config = dict(
    hidden_size=128,
    experts_per_token=4,
    d_shared_expert=64,
    moe_layers=[0, 1, 2, 3, 4, 5, 6, 7],
    router_score='softmax',
    normalize_top_k=True,
)
Below are experts of layer 3 (counted from 0) of a mixture-of-experts language model. Rows are named router (the router's row for the expert), gate (a neuron's input weights, with its number), up (a neuron's input weights, with its number), down (a neuron's output weights, with its number) and show model dimensions 0-127. Each number is 500 + 40 x the weight over its row's rms, rounded and kept within 0 to 999. Numbers have three digits each.
After each expert's rows: a language model's description of what the expert responds to. This comes from a sample of Wikipedia text that the model never trained on.

# expert 32
router:479472460504464473529475491482492547502449502486529496520410561567501471507537520508543506454427411480441514526585500530490507482483487459532500480455475464534493451522428542448556525530481521540488546537481472447441530571471525483458455482509569445529552528525511460430552506503542459477456484554530554527526483412507487571494425480470406598502451478562557479518480516510477510539547
gate0:488461503497478491458494494470565513522498479532440526465405520434475545510453553571517506396553575485448548484460547587523405491409454508463449480504502510403465526521545481471546519538519521527500456462470522513462547557535441509511529480454492479487516558549518515492498503468426444462495503453468487528461554511538462557543497472530528558438480504531511480454555543500526455553520
up0:516571535540511466572476509509474530592451580493458466476487539498454494568530463447450513488556485521518531452523480510454452510551544540519536479491483486506442500566468467492539537442520465507510561531581522434488444495565536462572571543563482423542465521528491553505540525489537456500495510468462456522513477512542519491506471404537433464608506501514463462515510531452436468480510
down0:498521569500532479536487509432499559506549461501475491487535476525492577446512461479383536491530470533509488487466461521447499490540504466527476506498578541431485468502521522451501495590510511496538505491477547479513539555479498491491538452531400533510512492496500529483502420559516500572537506482482559439491556397476511536561446515479579464552485495428476536457588458577507536504429
gate1:464492564541548501504553567501495571467469478505481520549387446498501411513509523508532596471530489504453516470520437485548577489464478476614488504510508519465464536467516560521537542500548473539460484431490483488464600522449462498523535600477522511489508554477529543479545514435540470471458468515527498485512477482499455462443486497520468567505461495451413505457460496484463515539551
up1:496550503529560446514477470497556483457522465477508517498512454513539367435503466561529531503477508459478414498531532505474489501518492475512468538488523535551446602498490494448516528573476509531512422491510559530472535548515505515522442457446528521466471511497559458436468517476517515524483557546436546539464502449558585459508517477502552583544423457466470454518458569539454457534482
down1:489498539505450482441470552487434475403436405487503470570572571438560486484515469489488452524498497471449488464447512551506490427441456533578462493524520553457510476516580540498479553415506547494436480554499536454462491460442485514528509474461433444561473515522533503546453559567528439522506503565491454515528513518506513504471538495520496468498536472522508536455523511462533548458551
Article openings and headings. Paragraph breaks, section headings and definitional openers after a title, such as ") is a", "==History==", "The first", "- List of".

# expert 28
router:472454417486459493511563476459544477464502492498513494456472507541556546469521507457505497543436440531507450443449508453481578510462456449500484437470555487549531472486456552507432479478553552483468515531450512455495497527477500451542441464429460481512520533528462534501543491518449475520524524439434486545458473434502465586489444443428435559508440504425480507555486532497577532543556
gate0:506512463517457480519420462515510448447505533436527492555552565454482495542443472500430443515524517564464503400507573543471554462481473495597513504491477486510521427481567489485515411529500509481486452528483533410455559463501544481470505516486541494521491541506481516432477532497511462591511556474487470401472505486509501496405549486511457560508496506510485489529410507551475513545535
up0:499510564467467538515489498541494563535555492490524479492474555448512544551523514513522500467559539462456487470501469552451450509490471481502591497412540508384549535518575538427374505482556404545490584469460516507458522512542536468455508508559515529486499516572524500434481505506452471554494467519530464488523445549457518490518542530440446448469529484512500526554551499485502467496494
down0:487479568526509486469525486501550528497502600498446500482509465497535500502544514517511576467573451415485497558392487506530500472450498538532518473435503506490527480468597488488520527552501444561510526505467468592506470470541523517485465504551480569538538479465450420570496437494550504509471453534434574471525552486472509505467533502481514411593530518497522495566517472484497446499566
gate1:523566452439518545560514479491436567486487532494525503550495515494473444415418540507437550503500483528502549539488436509509517504486479515461531470530513513480487530486504473507466468481532529528476577411566540514479489477473448493460444468455557573480455477443467532464506389542455433481521550492382528519555496501429529522537515464516486484519503449546528506540519454433570546525503
up1:587564540513525471561502508501500525466567613520472548515483540455523491522506528499494443579496519470571534496427489464460514437482452515527497499503467454472574509441509484501510533507502581478542491538514494489515440481510511416477456486474541521538526545492516460491491476500384441503541484571491495579529474528428524369488482503459504438505522516474511480522473505517473411517542
down1:444565414478517485538469413453488572518515506463442463531547549431467541478424458492517516460463525532491572514427515456512528497512505445474512528566455519461550519500467517431554425487530507477511484487499489490511470574482557514529519499488502508366527506491449541502458482508505522537412516527540464535488453549523521470484511533523511432523463502519499447428430563487584503524488
Articles and determiners. Articles, possessives and preposition+article chunks introducing a noun phrase, e.g. formed an, of the, its, their, as a.

# expert 19
router:470504519557447470460449529527493516565490574550454509479489580481484566590456498498546439464515523509494411561442511459548516440533564494483460502508486501499452547476536464525475539479541523576466442528492586462434472541497520498541511517523557533466474471450567438475520493526546531559454468463500565458540474512524488456451432474544510579554448497481524485465502548542488463489466
gate0:512504567454507480453507470471453498487499381468525472506512457500480562529507529449486496425484431522464528495477502515492570552476446501532464454472502547546519453503522499514520493512511547459459459399601477508452482496438497500561463502554482475427493491501409533550491488600599543495541475530543529535528526566513544531570540457494495519516511521486491511452524492534482530539595
up0:574520545467534534492518518446592478544527525516547480548526566534559510469531532440511471413470501564439473485526473491477567492479541486514491519559588548431553512439523548547524557460525510542501513436475558529547526501499497469464539533427507462559508550562588499536488506487463495498517522440476550447559463447485471552537466532514528501412508498495511505458447477472494515425492
down0:538486524529424545517458520432548440596469497521479494477510538528532538485494437530493557486489493592499561484533539434473507466415426503479553537504507498485496532550452464538525533482520472585520486522449491529517513488495497491484508517499514504584496512455556492491542546457550483469419578477430433590525513551473491593413484488481470459455504542493501476458538558509500486549538
gate1:504518456502508488477532476490461507515478543550456498479490518485465534468484498481525578442469433417482448456432540445470520461578474433406481532502541497474507552479473516463587507451540510495523459490527536444527488508441520473481438518554498536548512551534417472489496535482515512451401544492542418482508491488438507482556494477467459505589541472408485506480518469504475460593450
up1:450477468534521502519483494488576476514479530468506496484570525480489483449478546480510577469470474467455567542517471583468527499380575458579504488485498553506523493460576528531484435465521487470515481408500518502492561452454507489460533528511506515526455505406433536446485515459487564563417469558491521489561471466513532525510560474455484563526541492479460506457509513514422486433540
down1:565599460526504549538467447458532525567533508555542536482458454537483557517513483455440463511510446506504569500475460455566487485584489490502571542479509525467498526422452601425471452496543440485463540500503523494482566528505495529574514531476517469568436501448439514506509521535524494496510508507508417497502524492473576546508532497525446475448489487449522539439433440518553502499539
Capitalized word starts. Single capital letters beginning a name or word, often fused with a preceding comma or "of", such as ", L", ", T", "of R".

# expert 55
router:541524539459459506563504520466505463527501525532522505541446515442471481472581476451476523492502554532537528477520548463472541433473538462480445557440511439433425510484456518476561424497441447524497450450509491471501544497515491515450551501514492415452488485509476534438557499520552483419412470473476482439450525519455483519497553413500526476546541490462559568445470530579464475502473
gate0:480505571504502487584558566545492489540473503475480502474540483410516532446498517514525501429543498442486388457569495520523466511512494526457511490558453490492452525473502541480500489423535517546510420564477443514563535455547547494514436498563513467486483495446477559502510457488581504459494555389488565463524489511479532522521515447431499465485476539541477454427444561491475509499479
up0:497482483528467492517449516467496421504528505514519532518534601494490559464526563538532512475563500475522508382563500480496494526561559438525465549434474477453526497556543508516542496463477470567523496557495544538454444471525483472467495446483494515471525485476470498519454540544495438492572560493493472613531519531572528511521442573488531518447469543513429512489443562527553545483566
down0:504529490552490481502588456428581471501478539507509511449526509422525510424441549513486572482492480520485510463468443554440538489523505531470459511548448501513500562446501512450452478527530471550534540596496485498477526566498523450507479488484500478475488523477457415525508519450587478515574435507472503508500551503464526490529515510562475504492555615470534552521462461477413423448509
gate1:504445582486517444553492469485470453508540576451515486500503501528532481432481543488493505510478442528484499467487536512499524494502433475539473501554462446522505518504464492525505583493531474439522453427507578463467527430440575425453514538512412445486413533502483530526441520524554462453455515493498512435432490526531506579570484443553501478498477402476519500517549494532471490545565
up1:566579408471549500514515480525505539462455512508505423457515487446442507524524484493600583552402495481536454508497474522517434489570521613460526529467533520434523445464526507494415503511481480488445438565548489496478539517471517489513551492536488556460521437480552515485442499507557460503477500535532517519477555503492575484481438521542507558477477523561510465516524543436506503490484
down1:501502517510503498513562511502441498438534483569495529523521413507526543532492491513570590463500495510506470507460484501527578499519436494515496429523524463475532469490448499503524504533629504502513471469512523479492488441429560463537491532551504532470408549514469549454568465464430512497518474533484471489468551544503546497556583574459505564529517438392526510518506503433546556473512
Word starts in quotes. Word fragments right after an opening quote or bracket, plus ellipses and words like Love or You, such as are, ener-gized, mort-gage.

# expert 31
router:549532515569467533609510410459583541531551461505468451501516564497493468455602474461517450433562476496524493472435535570459483463589533557564577450501551530482520466516518515453492452499501453531462522480469417498456457458453497551517496576525493480462491489527491481547491493505476525469497532516501529453434558466527460466506499516464525421540553478515455504494528482508465481499501
gate0:520531447529439473520501521486492516445469514479482538454491561543565458443528483570525406464545485443495481557484505486451473455419582464495620529503478533449553526475438533513573535468494428476475549472585516575418511451486511536480487508515484514576437449504427533483494503488432548455467475543503518510492522576505471491487487528440513499530488491507471505547473513497461543513508
up0:486456460520510476492505549538456502482485544542463543513521524468559524532512574468452561418454482454560534487461441492482560534503512463433485453490559573487480544508551531396487584566507563466445510510541449620512534496500513510474493478471557512386470516551436512427534519483512551483528549454550466509511528500537507456527498460528512490519496481563507556485522528509510477549516
down0:477505523504458502501530523564480534513565500555455637515589466544488469441489470501555488444532477555490478509460491503529487508516509503567495428518474547457482488581458474421434428540525507534443557451523507495465594479505572504495576509500482524489525507495524550476493499474510474465534556560571475544490495481492480432457484482495460484397474496534505417491510464451478502441497
gate1:531490556502498481480491494501575488543558463461538448503537574514555583506532537439495531544495438537551494560470492539516473468531564517537475459554507516505507455481420482418416430538500499524477451484473515554464512533513486409515464524501531563439502587483503474468452474518489517549491532448455502491501537412484471484500457527516592532572483489505455477532516440563552517543456
up1:413539550517494538499470487456451522516516543533479515483543512482508511529527429601496483533442474514457503504435453522544539526452511457457407505507499526515532580600602510494533478479475473531520521443501493476561579472469512523508459477438488570592559473548519534502410502571451493431495477467505508468553457521498506447518455515478501456493497539454503529499451546471515442481511
down1:516499521505522489449447504452466496477447499434504477431430509518513492479408531484458513519489503537475448567419436442440539572433476504504540464484406508537524478504551490552489562431508469501550491487519488494535484531444470544482528490522507496566481446511479595510443542544523496535511421529454497459477511544522456506504501483525372520493512544506518480544553505424540495466425
Common nouns after "the". Everyday nouns following an article, especially roads, places and abstract quantities, such as time, Street, road, water, level, field.

# expert 54
router:491515529495524435574530459545565515525495515532487514543539507582438478453561534469502427445540523471509488465463524508489502507557533496551508523523494499438442504478460477519462453599511484534541480480527505473562453497454516527548508484473480530457436476554525504577442484495483467420574434434572533514488478438548486453472503526527503392490520495578568466497531471561460543515473
gate0:475501450533489477504473482502529545527458426447481512517536467546410402483503518601494497519488535414525453464493612512466508529534545490434504542545415523471474439463508498435472483514506501520479499503588491493499519576497438508445523497472473588497540461477457505442549518520483527567497560459509517422469515440521439544480453538479465490526501429487494508484541517541467460516537
up0:516503511509534486405517504528453584534444464482494529489510561481569458535538447531519444529522529470465449547485438552507479474472471520470425587455488465444583512464517550527464529505481542498534508426446469510487557498518550532516485552516516573573526529446486492513525515562536486506584539511541509459516491450433459500514510434575512529446474480577467535435447508518507483436523
down0:537499467471481478555530513498489520504543496437519406414515463429498592560505519471532491492491529389520529520491515539489568513481520506486538550519489505539498561426542493513516484479453481497540484542468520525529540506538544560539461485475554514446569486526482485581490548558517474496463459554439517470504492530461490454460521535477549532439551452489464495515360468556567490556479
gate1:506478566444471525441485532478506501549564503518479494493483490506462469496488572591429529563495449472483589456489482515430539487570510459531453509476482516448416474476464430524414534590492505470418531456546557522456523576503550520460518526572514489464527512461493502485510491491493516417523580513511534506490491493422488509465573509502489478520470474552495449586516551515526477489462
up1:483530533539493437528525389540519494520513406508467444517461528540515432459527441518554541447555527590481541507483480504510506474474430485499518564495506554536527481525505488551505487399627518584525502474472461510482523529482520540463449420481578498555484533489482517486437434469513485502472537447486473498514495531505545494548490473474469519536500448497480535511491394448508524510453
down1:520551572555512520507522545533515399551572548547428493521440507524537435525536496428495494530472474520463537544437557487511532485502481480441438494453552504505507455523473494497466434541498442529440514506478481485521529556477471532533459532531548433493510528512577509475429461429542514438463555503534439468470417547466441546471540558520487550509510572475466534472500507538504481468565
Plural and institutional suffixes. Noun-final suffixes and head nouns of names, e.g. -ics, -ations, -ers, Art, League, Conference, Theatre, buildings, services.

# expert 56
router:564496545469491472474551541531474455478521491460537510549528535531486506517489502497562538492448493431488548571450536554504481447517532495486544492472460547430555564498573526560505559525552565481545480397516506493478504450538526434485456473488486480556562458455451488503576547561530552444499561520425519456485458513438463551526537539534460547532508538470561530549507446525477475491450
gate0:498544473527537491491512439535541516491460507430506499470431507437412496461451475453559443433478439534513508534453572458480556485504568546516476502503458506499458465455498518499491427467489567513507513505513528556450479492546489486492576582483425511560523396484480483501544507506413543508530546502521464435421454470479479520478437456550472429465483519521572538523500508447481505528460
up0:551527462465506501441512523473518517488518485553449466458495483523503585465545541488525596480378514465488462536475537527475512452591510536498497430496427534462503443474498482567539438507545469486493466501526592427525509502471582504577525484523520553464459514583531415497469528446490477511506499490492436487495501491536516506567531510472512510441495538426507439511546537542551468468531
down0:522525491543543510498477512534457479549535498575433506542493465475511515529456445486556486523481465442490486536438492456518441547522444558492462525545474487447515453505536469472480359464522472559439451483506565468482506587479503470506493451502446486469434492476458404464528465421496463440420525505554503515468466437535536545499533468509482492498555494550459541430550493519532561516500
gate1:447495495440467521451508486498469403508498514522489519533476420453543493427529446471529487477504477449460528523467453559500486461483505463552494442504490474438582532577509504481545488403461489476471451480484543534569508536448549420500501462432533501539532458480528516579575504504456493453482519482480423494491479457510517579519531510487467421525576489558492527562446474477515465567514
up1:549453565539450493486517577462507548517572477446510504539533481487514489445467512581579471493483498592438506454536512449510534545558551414489516453508487485482479467513541503500469548459493433490540516468506453462524515526495510531468603517472481561467470494547552466569466522478467477484480502524583570499515546549507557454477468448533462581535461511507516535424531523461424518499533
down1:457438557518547435530530538516550567456520515483560511537456520514543567546494454486480500521535570511496561496555558456407567554513542445478431499511506467504493456478530513490532522487488506525549521540513508521481469459660494535513536441460459510429506569528545525563510482472502576529470524494508491534491490492467526527491528486550453521523574485524493505438552504497532549419535
Numbers in tables. Numbers in table cells, such as sports statistics, league tables and election vote counts, coming right after pipe separators (| 25 |, | 3 |).

# expert 49
router:507499486496541556438494491511448514477524546486510513489523491507598508479451555517502567546496556540492496592511519593512506480564427423566546489475532444531456534522445470458518500516484491445522460475463483491445553452493495481404485516498549522521537472510500550455499516533493495565481546485405558469515542471534508463504431537588425492481588486508515557452496430479501451512496
gate0:546490543485510460516487535556526466528505513543536468483480432489564548483425499549465478542436509538468444472481494510622543475523494475474573541574473504509481451504441487496510543501464529491440491490548470527443565411513505434517487460493474508480421433536489560461520469530470439516517522486487504478582556495567576537537487484440434440485546498470480484515526553525495450580508
up0:491581480502525547473508529482498474531502431517513577526479525485418416468544442512511548449523505462559456466412525528420518573499458479486431522562500495520548451479475516528518486509576569501460479557586475437485494554545488498522491542502522506520530500521507498507493507591532477510486551595514522446541461462607503461525521445493479475523500430488549561486501491458458509458520
down0:501454493532474495484396488506515547446583465565498525473493591480405528510449524498544496476487531472551495475513527470439465495440526488507484477437512421524462511419535491414551479512535490552470462500516523548464518509491471518527487475534501512462460531425447540500552514529523588460508389434522517485535446432427486538559482494579521491528554515494522535484496529519555478515519
gate1:546459543502438455433550534493518507550510511541564522481510496449488501481452539478436521497493495519471585522535461487559479467522414500514537503440532511486458488598502444512546465478543486495464434505475533493538496506532499496483471526556461504511449566423508475548386473602500529472513453489495507481475464515498421461537529544515472494419526431526551591574504494514454475469543
up1:454544545512507452565549508501440494551453539473430489516515489576525556482497487471449474497516528545460423490493523524525453517423505477511506450532547464428528510535541481565495497484497450573473509488474522567450507522534495522488571476485529468597456438489465530471469472436474531539521561458533524542539489495482488567531474497495399555510497497565423534544491393537533465545525
down1:476471544505521497516446502477522494458453525559475498365500552570469492522488520520519569473473506429471508478449443487482511552523488493474528496524474505514514509483469502455527569465497470493497575488485434504461547476480466500593485563474489501472390544524493542530483596427504520484506513501500456435553560484452579577464435546486492461588477525549504476446455482511458536463516
Foreign name pieces. Syllables and accented letters inside non-English names, especially after an initial K or V, such as Kramnik, Vickers, Parramatta; also some English first names.

# expert 61
router:501549494463469492519535570543456542448556472469530445519475535445492510575418483468523465518446542418534519488424462489507504529548474582567415504509523491497444488486518545547466546594491507517536531485468481508441531500492515453485464398499454445494539529445502500494526444495506482500468529496482555454559545463473552499521590473517530507505465545520497585593495507469449507484454
gate0:456578476501455555510430526541495471474504581536488538505560477493504587495478445440563500564425504513525431512510539470541533557511471541534490542507465522569520496549488411523495505488534519521461507461455542509512545530457468482528539464616485524424545529410553441464537521509493447500575490552521481467437503518482502476500522463424516552524478499519527570499514479462492439478473
up0:406469459510514458445544495512545439524497527527480492529510551498550441531494514469458477530446496489420434485526481477526567553490556559466529500501524466546512537515430469442582489548497506473479390539465489510495483540475470512432529504522517487517544585494520405560549466478548520450445526442483498497490450497505518530567476423502426501466549488461463481564451498539530469513437
down0:544504438513490507519459465496507520561531561478480462483467500499483546567451567511552532475536474500533551508508517492509477518502510569437426441527492462494498538455503463501521460470515512554477465459498432484454450551520490497556528464532555450480568484468513521517495552443505418496500430487475506491446452542498451466490531545494456498571431489576474433352445450451498460505431
gate1:515498534435501529493483516494530491455461466417524479533581436523422499568442496469547547555444485425548571467518500445562469425502483500496528515514536500467524541506500455513446542503508567479519477511476619528493480444477536518537522476574517524470443477435532539440507416517469454484531561511526525531510530557536491509432544508525479421488489532539478470431495490481507466556446
up1:514528549537551504551488504444460516564489534499545504559511535497524462474453563553516467507474506559487505481460533522506457534467490472468460561463507506423477480567536490521476513454555429478529539511428483503495489475527588517517486525515481385531523491481534585527487578499497561487461523439571469550569538597498491395407511454502568464506502494495501515505505465562495523524529
down1:525492516486420495495524558501464415460466444554510543535491532516504479441499451448484505488490557536502538533490583502441483404469534535491513459451432603498442476489482517521468544541464514478500504511444469497523523466513470487514502591537496538568489540537545446504566550491528530531458459545500454555451441495507585472529471508484526538463505499415476475507537509477538557394545
Leading number digits. First digit of years and coordinates after a space or parenthesis, mostly 1 or 2, such as 1811, 1993, 2004, 32.55.

# expert 41
router:462533542500497517460571480451493448521497500493447508532480519523501522553543548595442511479526486469482386465475502483478539500526472478518534533480543512510472463477492542499448506503438426532528545537480557451559506509485433552493548463493583460425550462507470527459473566497450517454552472531552499505495580470496494469553614526443524533504464562557473573520497494436554544508478
gate0:465519477480518513411535510460521518506478559571490542458510486581504518493504450481499496504480499534536455561513541477476527502480461518493548480527494465478486512519499498536445490475601516517467589546497523475559506425574475469614547456511537407485556551428541539531451511514543506569498549466554522487478458525437474403498577466468474425449477480497507467489465511472508551482448
up0:552538453480544521540499517437507491514474539466480503501599476537525584476569498492429510512477450446503483460529509476513611497533540513476502525514451484500551517519463453477554458505440514473464465502447463468481531426459458485515513489460471557504477505529543499491556534499443555575496539578486457572556539430467467500577467487438496519421554455495566483491504536475430437521465
down0:452474470474519514598494513514468485511475448524461548503544522500423528459519550465507515512536494561540435506493507439505536492559479413519435498519487478420496525454452576442509476442551440494470439415492504493478450461471448463464463540492486430560526545512551536601573439472508550515523476456493502504494550498493477533503469464418456503473473458471497479467534464505540438460439
gate1:498506520465506464459519606487502545462496491437533453413459485495558547499476468448504552525485505459489469473483488466449408451508502547471451554509491519465519518495518466531502439499473524533563505598560560452457559442568507599467495466521523504418417491481536515465488467575440489515516538498530511493523451510543537485542467473531509512434462530571495494479558487577493529512548
up1:513528540521555463526521511500512496485495502521491552580429533483446508511520455511501486455390495512534525440542425465417461435608532491418582516501516527454476500499448505506493471522489540469503496445464515578455562493444561445532517488551506575479532505586511463462511442530522453541533513470528488470497513478502469537425499545507505497530549518497540487531433545441435518543548
down1:479511474559541431430509424502546497492486439437535487475505511537524542436489437489448545488431539471514536476514549462483469472510509492468521475469461418532487496446495496486528526435427435520511382474486450500530469461519533510517536451510530449495516504519553461515506640519425545486517480473554544483458562500532479554510541535427405506532475531526493468524495522460489454503471
Verb endings, participles. Past-participle and verb suffixes or common verbs and object pronouns in prose, such as -ated, -ized, -ed, him, them, began, built.

# expert 3
router:520536532503561496497538515499556528546499541525517442535509460590473548444546438472542462470463443565545567473420451471492472539550474482496564554519465556469469449545479482559516515546482563460474497513610458574523521490469465555476471462491510517551485547502549501537429504478487476454586509464552532427493504488462483474420506525538556501474539516485525481501455467549563535526509
gate0:543505504556512496518496563504493518630454565512480480412460461488511496566543495443540499454542393420538459533536449466464454527445478455556475458523432499518457511421619457551433534526511566499521519501505521516510467478439480482566512499473506495484474488455492503480526485464491583471565485531498459500487576500525544535497554552467524497527510517500439546510530502526494501508479
up0:540519553483536502501504546526506504549467507483513498463536463489461482525467538425525478470529475540415539491581535502467535538531480483483525460527486462598545636535531432474473442441521484507446491573494505482522406468540469486499458496497544531546461551564517577499458493512458523467478547491505519431457520517537441512478547469599520519582465507528540503518512581505515473533537
down0:402437456459510478522469522453514427497474468502508493534479500507484517497448529464519567467499489497529536484443467509534480485553474445486466547512462443495354554555421454470443571539496444447484470490514448476440493575518543543476487536470558464531467526422491472439500428568508510552481514554507541507506564534460545571488486502557553510539481504529560511477487513483528493492466
gate1:469466453486495577457475490439498554520524587465536501524529541540483544533551486546501516470464517510507510520522603460558541500584446488457413511461514567490482478508450502517518573524448506506485454515570502439504551518486507426531430462441481443515576531527456595507487554496488516500552558474499536431537532484492443535451556533506528514540464432577488502510507515533519545513498
up1:517543528488497498480478504447488432471556554542456452487429470499481513504448499462446498500528503528478495548499504506576509519502576542567486454495495547500550473456499552537433535526427463498449513418520406503508486468413447467521424494558440496487511456489580484479504404451502569578510494508436512470477482471451477439547456513489466499492485428541514528502581447506444511488492
down1:576465497518508567518472454476516524551541532461473500536521517429505509462561466479546502495544458500565529495525521503570521477521515549458512626515424492412472528508540543475501520518551467544434506447561483527484488483412568537484546474540427522542457516527504503495522479572527494517471522451501514503391470505544500472477466489548536541483539523491493503534450482558399499583502
Mid-word noun suffix pieces. Word pieces in the middle or at the end of common nouns, such as ass in embassy, ion, ision, ack in bracket.

# expert 57
router:428506587477502494476547535505487455523490553565468576545478545506515476542484482542486460467550539458535489479477455507608496438453538494443492481529535460488518475443548429582510544477451464489489417462420517452473488442507506543506539536473480432513485417518488457458577461477503556577473499528478485525507547527557499494488479452569458542489411509538462498498466528504516505553490
gate0:545536508506538543500361531589434547447563478472471507494462512475460519550552502598448493457483529445529452465508527491586495468479509486495577526566511458497485461452569475470502529531452489519533488517491496494471485488484471429533476472501513404452486547451503517508521511511535476550487505463466464478436498540518555582521539463538507496543503467428423440516530472498480460470557
up0:544520474448506579437511507511564549531514484435582560495527482486486578512518534498489465493477497376539534545508481506535469471551470494468480450520425453451573469481471516555515499442496481548459472496485509467607455478442447489550527513492505504483455492505545489454497504467489407495507517512393473529456482429617510484516511481519515509466581477530505441519535496483517487528488
down0:507464453444532503433523540487419493454543469440498486477465435455485488469526495452575492446487476520536556456540509541464454544389560487457533516491533516501496405544473529484571463574486476488532497501490549482447471484509553480509508499519510560505534478437504544492548406550553459545504474553502504496540543457487585556508489437528514501479518469474576453452501579533515468513551
gate1:485499526506546519528428559466432542445488533478429572502472593502493481488514473540569537469546506439553473552509498475535506481513477648593455472486552480539481510500556494478532472524472445532487439462507433505517507573496521472483550502454484470481478447490513431516464425454523533501544579479541455516494460476492472544487494532501418471558507524501480504473484425508466555485530
up1:465502515498515468465558457502504440508487488469549496439512497453552451502517539441565552493557523482493473539466524493517489523503527445488542582440504508476537589470583509534549541495527516443501476534447524393561440467548498501510487543485434493470497489512477515423458546516545493418504519454573410501527475471524501518436500459518587470534481476481493537509448519610571488512496
down1:503460530483513512506494507549499490504561485490423504506500455397527522541516502462503500508448569495499462586488570457520489547518485566427516543579494466560537462463476470474506503427528516408517549491501535541483476467512399462481536464519586558506476452530569446473455491532493529544520479500440495557504538554515534509508471439417529467450453517469540491431484450475464554545487
Capitals after table separators. Capital letters and b starting words after line breaks, table pipes or dashes, such as | K in Kitt Peak, - B, b in underbelly.

# expert 48
router:532494488533477529496591448467489485522466543473527490418522533536508462441515487503521512457506519413514554483489494524397540518527425441488492507439519466491537540501504444536551486518566512538463546546446604528556514485450527472603529464462466490461501470502502515461491522538451455498459462478437433492505554538475508487589506479448491449592451423463519475492487505530510550462528
gate0:481528494451440481466457506503516493549486541391573533495525536553484556528565571480559482482508447483511497539472562473482546493396558481522566527517489531480508530535533525545505481552521542430512521542524455549513532515475518490562555526540517469472532591497510491493500465443409439484468496539499495471548533527507497491514463508460395479438489525513558478514510567585563501459545
up0:507543536454566546477525573526463516543462515567487427540578488466519463533539524484490515497506461522517494456495526445492484561386519548469475497464506603488463530450503514465482455509506479538439435568476585554559550461522541423472493524549504513522470546508551448506450537438521495453489443468523527507446543479492518496485481479513548509573490438551465548509429470448521513452520
down0:551471495484467486542518492504449538508473507458556470540596408458440474494466597523464462473495553461466465470541564578512529515524475534560491558482513542520494476441531498462483471553454449549464482431460499539507533519550577456467554491455410478548489567534487507464501558547481456478498483476526508543513475519501487497455501434451545515518539544436507537433474467501452567489567
gate1:542482484458507513561582499461527486547441510487507493503434457489464519486527490493439515551554471567465522529523481564475569457484561506472527555591452510463514498463434501500488472493474454558552523578505523550488499542519469502421463500515454434407400502438557508462509510556464521510476483498459421525478478477430531504506515534461507494427430479481553488475491509464563530494420
up1:454492523502569476510491463556450454588551456499480533596494577508504538499468458393499490494500513472462557516506525526540464541525518545437441445528537517540480544491511428540550467475491519450473559553450515442560507535492522571486520543506529488543420477427437495484504460461609490510456511552462465532512554508583465538507535512518501506519463446540544533475524492504477472501464
down1:478510492518419549500511446521517534486489519459524532558541518542488466468500589592486430473533545535543495535517503544459493433515541515476527481453419500492505499522446493435453466517476439503470512491533478480501525519533514458487556451481552470463496496453520443532487460454556472451504596531479439427457478536497550538480488455587559433513521562545522571512464448558410518543498
Infinitive to and modals. Infinitive to after verbs (scheduled to, used to), modals would, could, may, and on or on a in prose.

# expert 25
router:471437484500544562567542452527471545457518597555529519487503420503477535480478543453421543510476531531549543474522503532523450499470448494471513507452551505501506517532517420496536494504509528495534494463562494539403468536459478472493527486443563480568515465518453573536444444558494561551557563546463481541463568499512503479490503524520410463535592556489496497444527506490502446519500
gate0:462538484525501547581520499543531522417462444576517507539515557504452428443532508532491487522544545462458526549496489500596475474513504529481451481566455524452459490447513533494490545508530516515472496470566499572459553515477529522501555495485541543546492528504500454474525409485506414455505510510498520593508541498488449478482490439482533469486595563512437382485513452534490512478554
up0:520521465499487512473541468553451498540472484520451506562501468491506482491437435468489451424526482484500516489402453466400542453490465479548533403418528445425409487537502511521500527533512534511512434526442443501473487495559539440545482404491515447519500475511432538507495572455528514474441512536491479478544510450511552530466536470429469514456506522468452486575499514451471470488518
down0:489513419545476525543507571508449476546450485529513499431495515460496534548489533493514539525534482461463558517573532525551480486533456466474435502459558526580533468517467457517435551499576567542545527550507547525501509497532541517469499453439493517596470517435410425477546534464478504576509451515459481476559426525470470522461419520486470470514507559477532526535454441514476534518494
gate1:479473441564523443508442538430498498532458550484494537485443536413501514495502488494498508467462569498504573506491448506508570568534516445485462508476542480436506533503503518494462517511451573498457473490546492485454554471502443531517486572453509521466569455444576483522505508480516529566526573429529474520466539458532478553429521545504538430514546541486467587490438408492528460549471
up1:491500538480415532517515567540542429523510530501546536499478523490515516494454501512504525525490563530517483563541498531496499555555499569467533550504538528567470458483480485461530493497452458581433483452475510461519470428470502505499440493531411465446474510488541400475468515529539485509466507454542513475461477569486463498469554534397606536493461485529490517460619537447490515495437
down1:503491502459481524521460508566458500524475537515476474496642467494478480457531485496496504528528447509397455413491431487487493501407461440478528494451513460540531490491471477468518513534455525534466496446528521487480546494534464401528509455467484550492515488509505455576546473537565559630511538513518463549467469550531478443514429517503520493529523485486546432486546432455515527510533
Personal name parts. Common English first names, middle initials and surname endings in biographies and tables, such as John, William, "D." in Joel D. Ford.